Weights of a small mixture-of-experts language model, trained from scratch on English Wikipedia: vocabulary 4096, 128 experts in each of 11 layers.
Below are experts of layer 2 (counted from 0) of a mixture-of-experts language model. Rows are named router (the router's row for the expert), gate (a neuron's input weights, with its number), up (a neuron's input weights, with its number) and show model dimensions 112-223. Each number is 128 + 24 x the weight over its row's rms, rounded and kept within 0 to 255. Numbers have three digits each.
Before each expert's rows: "gets" lists some tokens that make up at least twice as much of what it gets as of all text; "comes after" lists some tokens at least twice as common just before its tokens as in all text. This comes from a sample of Wikipedia text that the model never trained on. Tokens count by the router's weight.

# expert 62
gets: " |", ";", "|", " ", " 1", " 0"
comes after: " ", " |", " 0", " —", " 1", ")"
router:136148128164117139126084145139118164139130142158142109139113143107156156145154108138137129120155127135145148176121084157084106125124107125115086182125119142148142092094103155114112126124147145196114163141144150091112117162135099151102158116142148145176179113103098121112134162172155116128155097123133160133140110114115146149144125131119
gate0:133164137194164128110124133086135067112129125161115175153166079143094162127128120134146103135095081108141120162116161110127070136143159138114111126093120111149112112125178118134116089114125093125132115146151102134145108090132119157084093099131127121087139171108101158125163163147171102117155134145125112117113153120128148148119126106146
up0:144105156114101161123116125149125178141124151115152109129109147116174077163130153100105159126122142141117114127144103171136176111117123164119172134143126137135138133151087127131108135161110120104131159092121154144101136148131133106139156144116152134109143118124141122134091127093088179137072093114154156164110111113157112069139135133117
gate1:128129098135167104106117135094139131108085117123178116114118142114106089092152134150146111155152104118139147120092091162136126148101147127138142142183172164143171116130149142088108127119088164127122128101114088123154140148040122128099149125191150126134129121142149123107129119120137110110098131163122140064099078142142157137095102151125
up1:137116109119154078165128124115119158100091120076149071138129160089124101127132149145160127157108120124121159131081116166094106138092109124144119110188153166129199144080127122128136138143112150137100128102096115130132132126074092154118135109159134143132152145135141118102143119104189109139139135158118138094111117148116110153128084153131
gate2:117144094125193142133138159081092139141127147141159142114133149078133142142102098114151148124126120131153118133162109140158146145129093112113116165148127155136156096158122096159156131077096142176079174156137125106150117115148139089143111148120174134115129145080113143149142178120131138142152141162135113059118135140145158140141091162130
up2:110136134116152138133179131059101122093145134095166096137116129090107133134127120122144134148128127110185139150121124133130137107137105129124109151136114145129068078146072127134111114103132150136111131154176100165151107087133131081140137139133134168129095164116120115119133139114167135132106146129139137092130130146100110145153092127180
gate3:119132120136121135099149119152154143114125116132147100139116087122152100148137110133117090094136166146169144117150157156108115136122130076122143118152101126109134120123155128171173121091145115137149115107142144112144152133147140144142117110178162214112148154142120082140122119161122091147140131152140179159092128179118092091106146117114
up3:114136108134130123113138131126151138130136112125124123141109081133145128155148127117126081093148161129143153125140136183098099140106150071132115117166091112088128131115163136146142157102132109168148124130124147068138131150145130123147097106158147196096158140133126107154140127172128108136110123142149175147117141168151096096111136112128
gate4:122136142146123168147109164111130110077131131108149084152121120135113160156100128103113111139124147121119119144127100122096145150102131133119120173129135077107110126110084126120057144151122118158106132129112165133141161124119106108148120091153157110090188094122117173151100113112183127111126103138091107140135116178141124160099131099128
up4:100118148126121176136096102110118098166116148131141159116122131095111144138109127135150081134141145098139144113132173115125133151121156103133118085153079167099145134127168170164132132114098151146155128105129102088172154142136132118125109189157119118161119102131153138109105098131114103149132137150138143082120137153133153121134126164164
gate5:125132103157106151135107129112101139151129174078074140184154104116118137130137113174124160116131154103147095172076132128147128116149184109129105172108160101122080128124115144152128126104109104094117153136144135117118121104116128121132117160147134099174109170148132122176147163127144127123118087143178127150088104115173104145146138108108
up5:131095154091140135126149132147157137103121091137172103064091143167148107114108141072155088147139088144114145092181131105129135148120062161128144082132103139141159141113160112093120125131139153167139093128096110159130135140141126136139144104135114144093123087109132123098120107115110124138137181091100136072165130136080149108107099135149
gate6:114062123149140106124137165093136119132160110109106160099155160154093171146145178130118094130091116117133155166126127165115115124071143149106084116096125113145127169116113137102129142151084121152111129142142130137114091116090090137122139117157150084095133114110143116177144133153142137177125103122109121163125157111120099145073140093148
up6:143065109148146111170115153099115129130121112134156154104126138168124146126129140116137098088154115155101131107129129155075107085105142127161144077172107116170097138159136150109143169132095132158142108173136148067152085105088115138108122091129120125135135095112089132182135131177099137152113146150099125099145142107121101132129158089145
gate7:151146115101106135144120169155149133146085102157114093109154102104094146151123138101126114133159097108140153155164155084108148164113169127117140146122101148104069104124143150158116140122144130165159153194151097154094118143133139102113078143137068097145145065161128124118142135123128141101143126089086143135141079102192118120180109147160
up7:121132119119117157135098106149121169139152176096144155115115129117136089094160124165095148154093156130117124144090097175138123092124123119162115145118148076149182151122133110114124119136109179107093113080126155121128151117119136118178175106138169167114108177101120125143112119132156124129104116150151168143134158158126137118102114119096
gate8:116148086158155140090135157148129137134133103123122171143146112083094129082132111136154155136146093100155154167119131113106155127095119135138116171087121132094142107112105125126162134114106139165121099169143085163099134125153101110157116132125137113149102173090152125131184119091166087129136143123139153169131103123144147135152160106087
up8:119123146114091126151125120119121112143111139116128101097127171148148132135149144134098102110107150155104133083147101137138092113159119105119147074169146129155126137125148125132088130146130112099133121110119167113178107104103153128138145114117137158090146115122103128107090161162125179117140149124111110116122161123114112115086093124159

# expert 21
gets: " |", "|", ";", "-", " ", " -"
comes after: "\n", " ", ")", " 0", " —", " 1"
router:142112129125046145097111190114110149132096161113157154149135127140127156104134112166163137091161156113129139134121114142108126084131114107105093145103108120133143105116098152105129157118133162145126174149133158135165144127096101106174152133170131158133143132094127127111155141174189134142136124141130136101129135086131147121142132099108
gate0:129116120135142189117137130126116144134132145151126150102116094134119099137105111148067079143143085114137152110152145138145077140094131097164113167126170110092136120116148124157133116123126184157121069137145147126190139159106119127140110113171155120118100121127118121177143097110123100128153140152102133107145121136113124095138161145106
up0:157142139131149090162145142133097115146131119108127122128135111111136114105140134131153164108122136151117124174129166096129160106125136131089157083156116169152094100140111122103142146089147099096138152130111115142107108097084200105125141156071082132123113136120186168088124138127128113137111143106130134132098118117148120166165153103137
gate1:134135136143135106147074136120092153122105121139116115127133142152094146100140122161173081129104110148165126186156141117121120094121175116152198101143129112133152165132147120121144134125088108127149132120083097111119119116132124153126143156172117109137158150140100140134117133130135129067116151130094113109156111099118138111142142122149
up1:130146119129105087111087111152105149146117142095115140115137116185126147134139115166165094122098104140198112179100134130146119109114123083150160113108134134119153176106154117152110140125093099145158097101099121109117114131136089131160137135146115130116131129106098137134149134109151146068123124105111134110158105132135125118136137125117
gate2:131091117092110122126164111139117157135101119142133085142130133115136144084096146137109158116130128113161141115110116129126175108104129127091117095115126152143102142137130166087184115047119141124133141120138107149110106122131115119119138116121146152122137130161181096100142131177103162190168165151104103113132129152125129164151099126151
up2:166100178113156110121082084142137125108133121112116165137099147150144131113168122088144140122149122166110117101145087140140096121133145177140157112122117101110092140106107107123073144106131107104132110117135175119086102130111112145123124121113109151137136143164163126121116129129158073106171084076131115157107148114104156111128157116101
gate3:130140148133093112136107135083074140128153100141100131163174117150138163099140121146135148126116141159162144136124130145159100127141172073131146160134134135131158160122150094137135120130139083108170136123079123109106134144115145139122120126105163117142138132108130154081144118161121131139110111173125116110131115164072100116122152107136
up3:158137107121137136134146131139164139091152147115181165088122149144138151139155143116126165175125114106128113135121113134165153089120089155105101150118116087132086096156101183131125151108145161123118110145121121152146126121139123104113160089172130160110114131166140132153126112143125121137151114138142106142138133128164164129141093126122
gate4:133074104128116089121133173143166138072146123112174125150141159138113129159122086124133137102132143132148121142143153133133110107139099151128106146102187118142109108134118102087099129178117134098114156167127146111150146140147120129129139121120124062080139122076111122100121095136129148157132136161129116165112137110117134187113153122140
up4:138124141137134110123120134165164134138118098099159141129134159165071160109130041140121161090129117107158111126131139150136136126118117094124141150136167096145119137126151116095132125146110152138181142138122119107117107108131103105155114100164113110100130123109115099136164108146115152113151152144122148140150150145090156133093146119112
gate5:126156181140114158153065090131108122080157136135132150152191117122165129096136148099120169121125137116116125158137147159101121121101128120143146136147143140158124148154181100134134107111153087093131148131140096088093138146147137136124152112104118156124173142127163127088110129186108096118117118132114116123116131118112108111166149142147
up5:124149194161114175144076127109113104071152114143118155154183111125163166123138126106103139111152171135117101147140168128116143105083119101148158137158158151167113119133184099097153123117141102110135134131129104106125091170141136131113152099106132125113170117109140134083102136140086112094132135140074113091133140129109102099141124130123
gate6:108117153104093172114141160130140143092152135112088118153140118155107160114147110110150133169193106121085148104129107195150119095119135100137110165152148162132121145097145133121152121147086178116158134166148112122167146135082125114101136118145154113139121128113155082142114137170137096118129101130123135095133097148126156136127104133158
up6:114144180096127178129142108121165125092145157094154144114127126117101127118142076114138099151117119121098140103131125137143127109135142083107123122100156142135113116123144116103110122091122180158160107146151130128159112095101122114151113122147133104137135174136143119188106122141110129138147150130136135080140122131135164101116128106177
gate7:128115105140138158141128128151114171131149107096154148144107075138140124124104150124133145102120111134133131139158120124131122128149096087151118151083091133120159115121128122188150151076144095130101182135052098122157108128105112150158105084132179117134079141118123128140134129143210132100120134155117164114097118139102132100155154132138
up7:174102152149095079115088155128127137113158159137117122106109125149128126145146166129106137148094117143083122110119125108100112104154112133132148099158151153128100148093152090120089154128127100129120112166115141123128161143148115161129120114136084119066136097107132127122108141177160122127163127128130109127116136107122156179110125141126
gate8:143124141194090126091154129143105116117098127090125152072124115161176136139145124132191116099123140154146114158115127121141163116096159108126157142174144173146092109066146143130118128084158106121169126104125124137120130135091105088126154151142095164145136111078146127144160123097174118140088151143096120112114109124132147147149154177141
up8:121141145097145144144098100095130118128160129168148093177147142110078100141133127117079134160121102130136146088127157137106093162171105129138121125103128112125180136187110122124144118167104138111103142125134116111134135133153148166106115121122148084115124152163082116127110128175098131146166094129163132137150114158096121090112114108130

# expert 86
gets: " |", ";", "|", " ", " 0", " —"
comes after: " |", " ", " 0", " —", ")", " 1"
router:131145133133042172131092151134177141180108129133159124147113145127137137102140091157114137084111155150161106152134085166104117143127108113129104118133153153143140127113104156113129159109123158147134140121129172089110102147150134104140143121137116143143130125101096122099119157169140146097162108136115175130106130128103138122104162144113
gate0:149118087141109109120077171132149117146139122137138140136125101111111139115111134168119144125103133130119119161079103133094181130098164137132143144138116118137142126087126150112151160148107115140152144143137103159127153134118108130115178111127130099146110113101119125074128098131138144152125121118149143160167104113134140151116113110131
up0:100138150118147156109174090123105117109103111123148141110118126149150134127124092127145118137140114144126141093166148082156091149163105139143119122100150153135090136227125093133107110128157131143118107123127124105111095123138160106122090154123107152111127164135150141182131160139134121088142099130108099092122165144129106109141132137118
gate1:128128119130074146140134167087094088098111133132111145145154117111152128115131116116142101176186121135096148168123191096131161106141167136127124129136158114154112123098130135109113136151091106142133126129147115125141114107042122147108089113150154153093117162133129150091161218139134107146129113108115114132098098112120135166111111101162
up1:093155147121157126118096122155140171150134155109135127109104143121115149141131173126162158116064139153142121113108083155125113132147113139143126094109123112118167152117084144180162132116119153118113099151136099154104147119162127145156115120103103090135152126102159101101106064105117133081158109132146115157136136180163135135148167123139
gate2:145112155138124153109138094150114139130109153097132145162131067122086097115117140108135082116156117128146146148088156121163130163153143152123132168133143123090126176135140112127128127121127131117148116100145116184122129128114165135128109175088098136090136093109157094112128088101175112107116128122167130122120126160140154125135158131104
up2:090072177126139146129139130109142109141124113154124154110100170137155140105192135113115119146101145106134127137151117107185115130159129157126093136137144099144118117102154107074112102121137184116134096085112139075134116119144108146128174092147090154141102125105126130142110111183137177124135115177140108120124090146136144063132107139197
gate3:085080139133127131101148118128142175150148158149109103133131119085147122137138092128140104136094103134145161155108111086148169150133161093072093141141102130135138114137141142120088141085155167157109149100139144157124112127106106135112119152100102136147200120136160096125137099146144144141181137138158126142168147169112109148138126113172
up3:105139116149102114146117126121147120115110116152137188136124106144149123119092139125145157160124110114145136119129138132093123114106111154194110145071127152151135162150134104111129087154134121097135132166173103122128143149168100097146144134144122091119092141118039090102132160121112148107064125107133133153149122138144130137124159107127
gate4:105139125142120130106108084112121146091126168109140051094099138111120106161133122139142108137098183125142065159171143148112155144129127160158097106149130087147125102127139146139125130172134121129121119121125108121137145148102099139127102159146139163070128167145143105141108101151116057135135097150101123174133102087121150108126105147145
up4:081127113139122107129081106106154153120134183133135082122115111139122124156148112144130131120131123120169080162187124164109152147138135147172114104145113104132171123121115147120131144183123110119109138135114099139143097152137108143136121166156150158092148123122101091150093113153095117113146081154069107167121114082127128138115089167154
gate5:108159136118130106102176078102183177177138139111130077117094125154129134122150138088110140129141115082119150124144118149144125158148121100151141093184154132131098125123147168140129105138132122145113146108093131105101109166129143091106095122135126167111118151152168112080132125129124152134139132103111168128138134115105108107120092143187
up5:110115132109162136188152114135117125065141160130065079158146093160144177105152146167122107144104149128134099167072106145119194124125123148089113154109127145083148146141140125173145168073148118135132110146129122138115122131136135156126150115138157086099155103106133132172130131117143117120100158160145114117150104139133084144129197084102
gate6:147093139125092121121096126131151162169132136111125149108126132117081127133119119138134142120092114139127090105143128130115140132132131152109165145099175124150130133123144147120114135156139146094109154132131143111099133081113128129106155120182138119135120138137133130134109151100097173090131121185104153165078125116157185102107143139107
up6:160121105136126138128108140129156135163107167143092141100134123152080122125123119152120121132124111151127114110143150096140146115139117142126153129128155136141081121119181143134138139139160110153110137152158125108104127104111129120103166109122140113140115134146121192147128194076130138115124127150110163135098138098125164137172166136082
gate7:085133136128130170115086091145111127117119094118151133082094104137160156134134132137149152164149098110140113141129153136117147134094151116133142131088101122155188126096100127169114105108160132111139132150118083107114116134083113130121143120125119160120128154106091091144132167148112135166088134123161150154122124175140106138120062143166
up7:156103142124098107150152151108138133098135147127082143167172128104102145098125104126128116106117127154144096101119126122122130129174131124101121137142155129102063127139116098069128166146101174139134097136121150170139125124164160140145125132117132103095140138151190166116128111149104144106141141138130127088088095099121139131116184090110
gate8:117092119143102132135146171155148132123115070081141090112163161123138124128136105133121130136097138140127118126125157087087129098111123132120112146111132136127117115154144145145093134103134124137094115157147132130120125101092148119139120141121117131126164124103142101100170178133140176148160157162142187101151097110193095211148130140145
up8:176134124087167092138128114138154099128131102134145103121103109089097104071148117138111129136114137162154140133125119134109143119153140123137084117100138127110134110129112142117131131153139196139176133120136112168061113141152138125140145122132124199159116190177136139106159076184113133125128097151120113146130154122128118140134137158106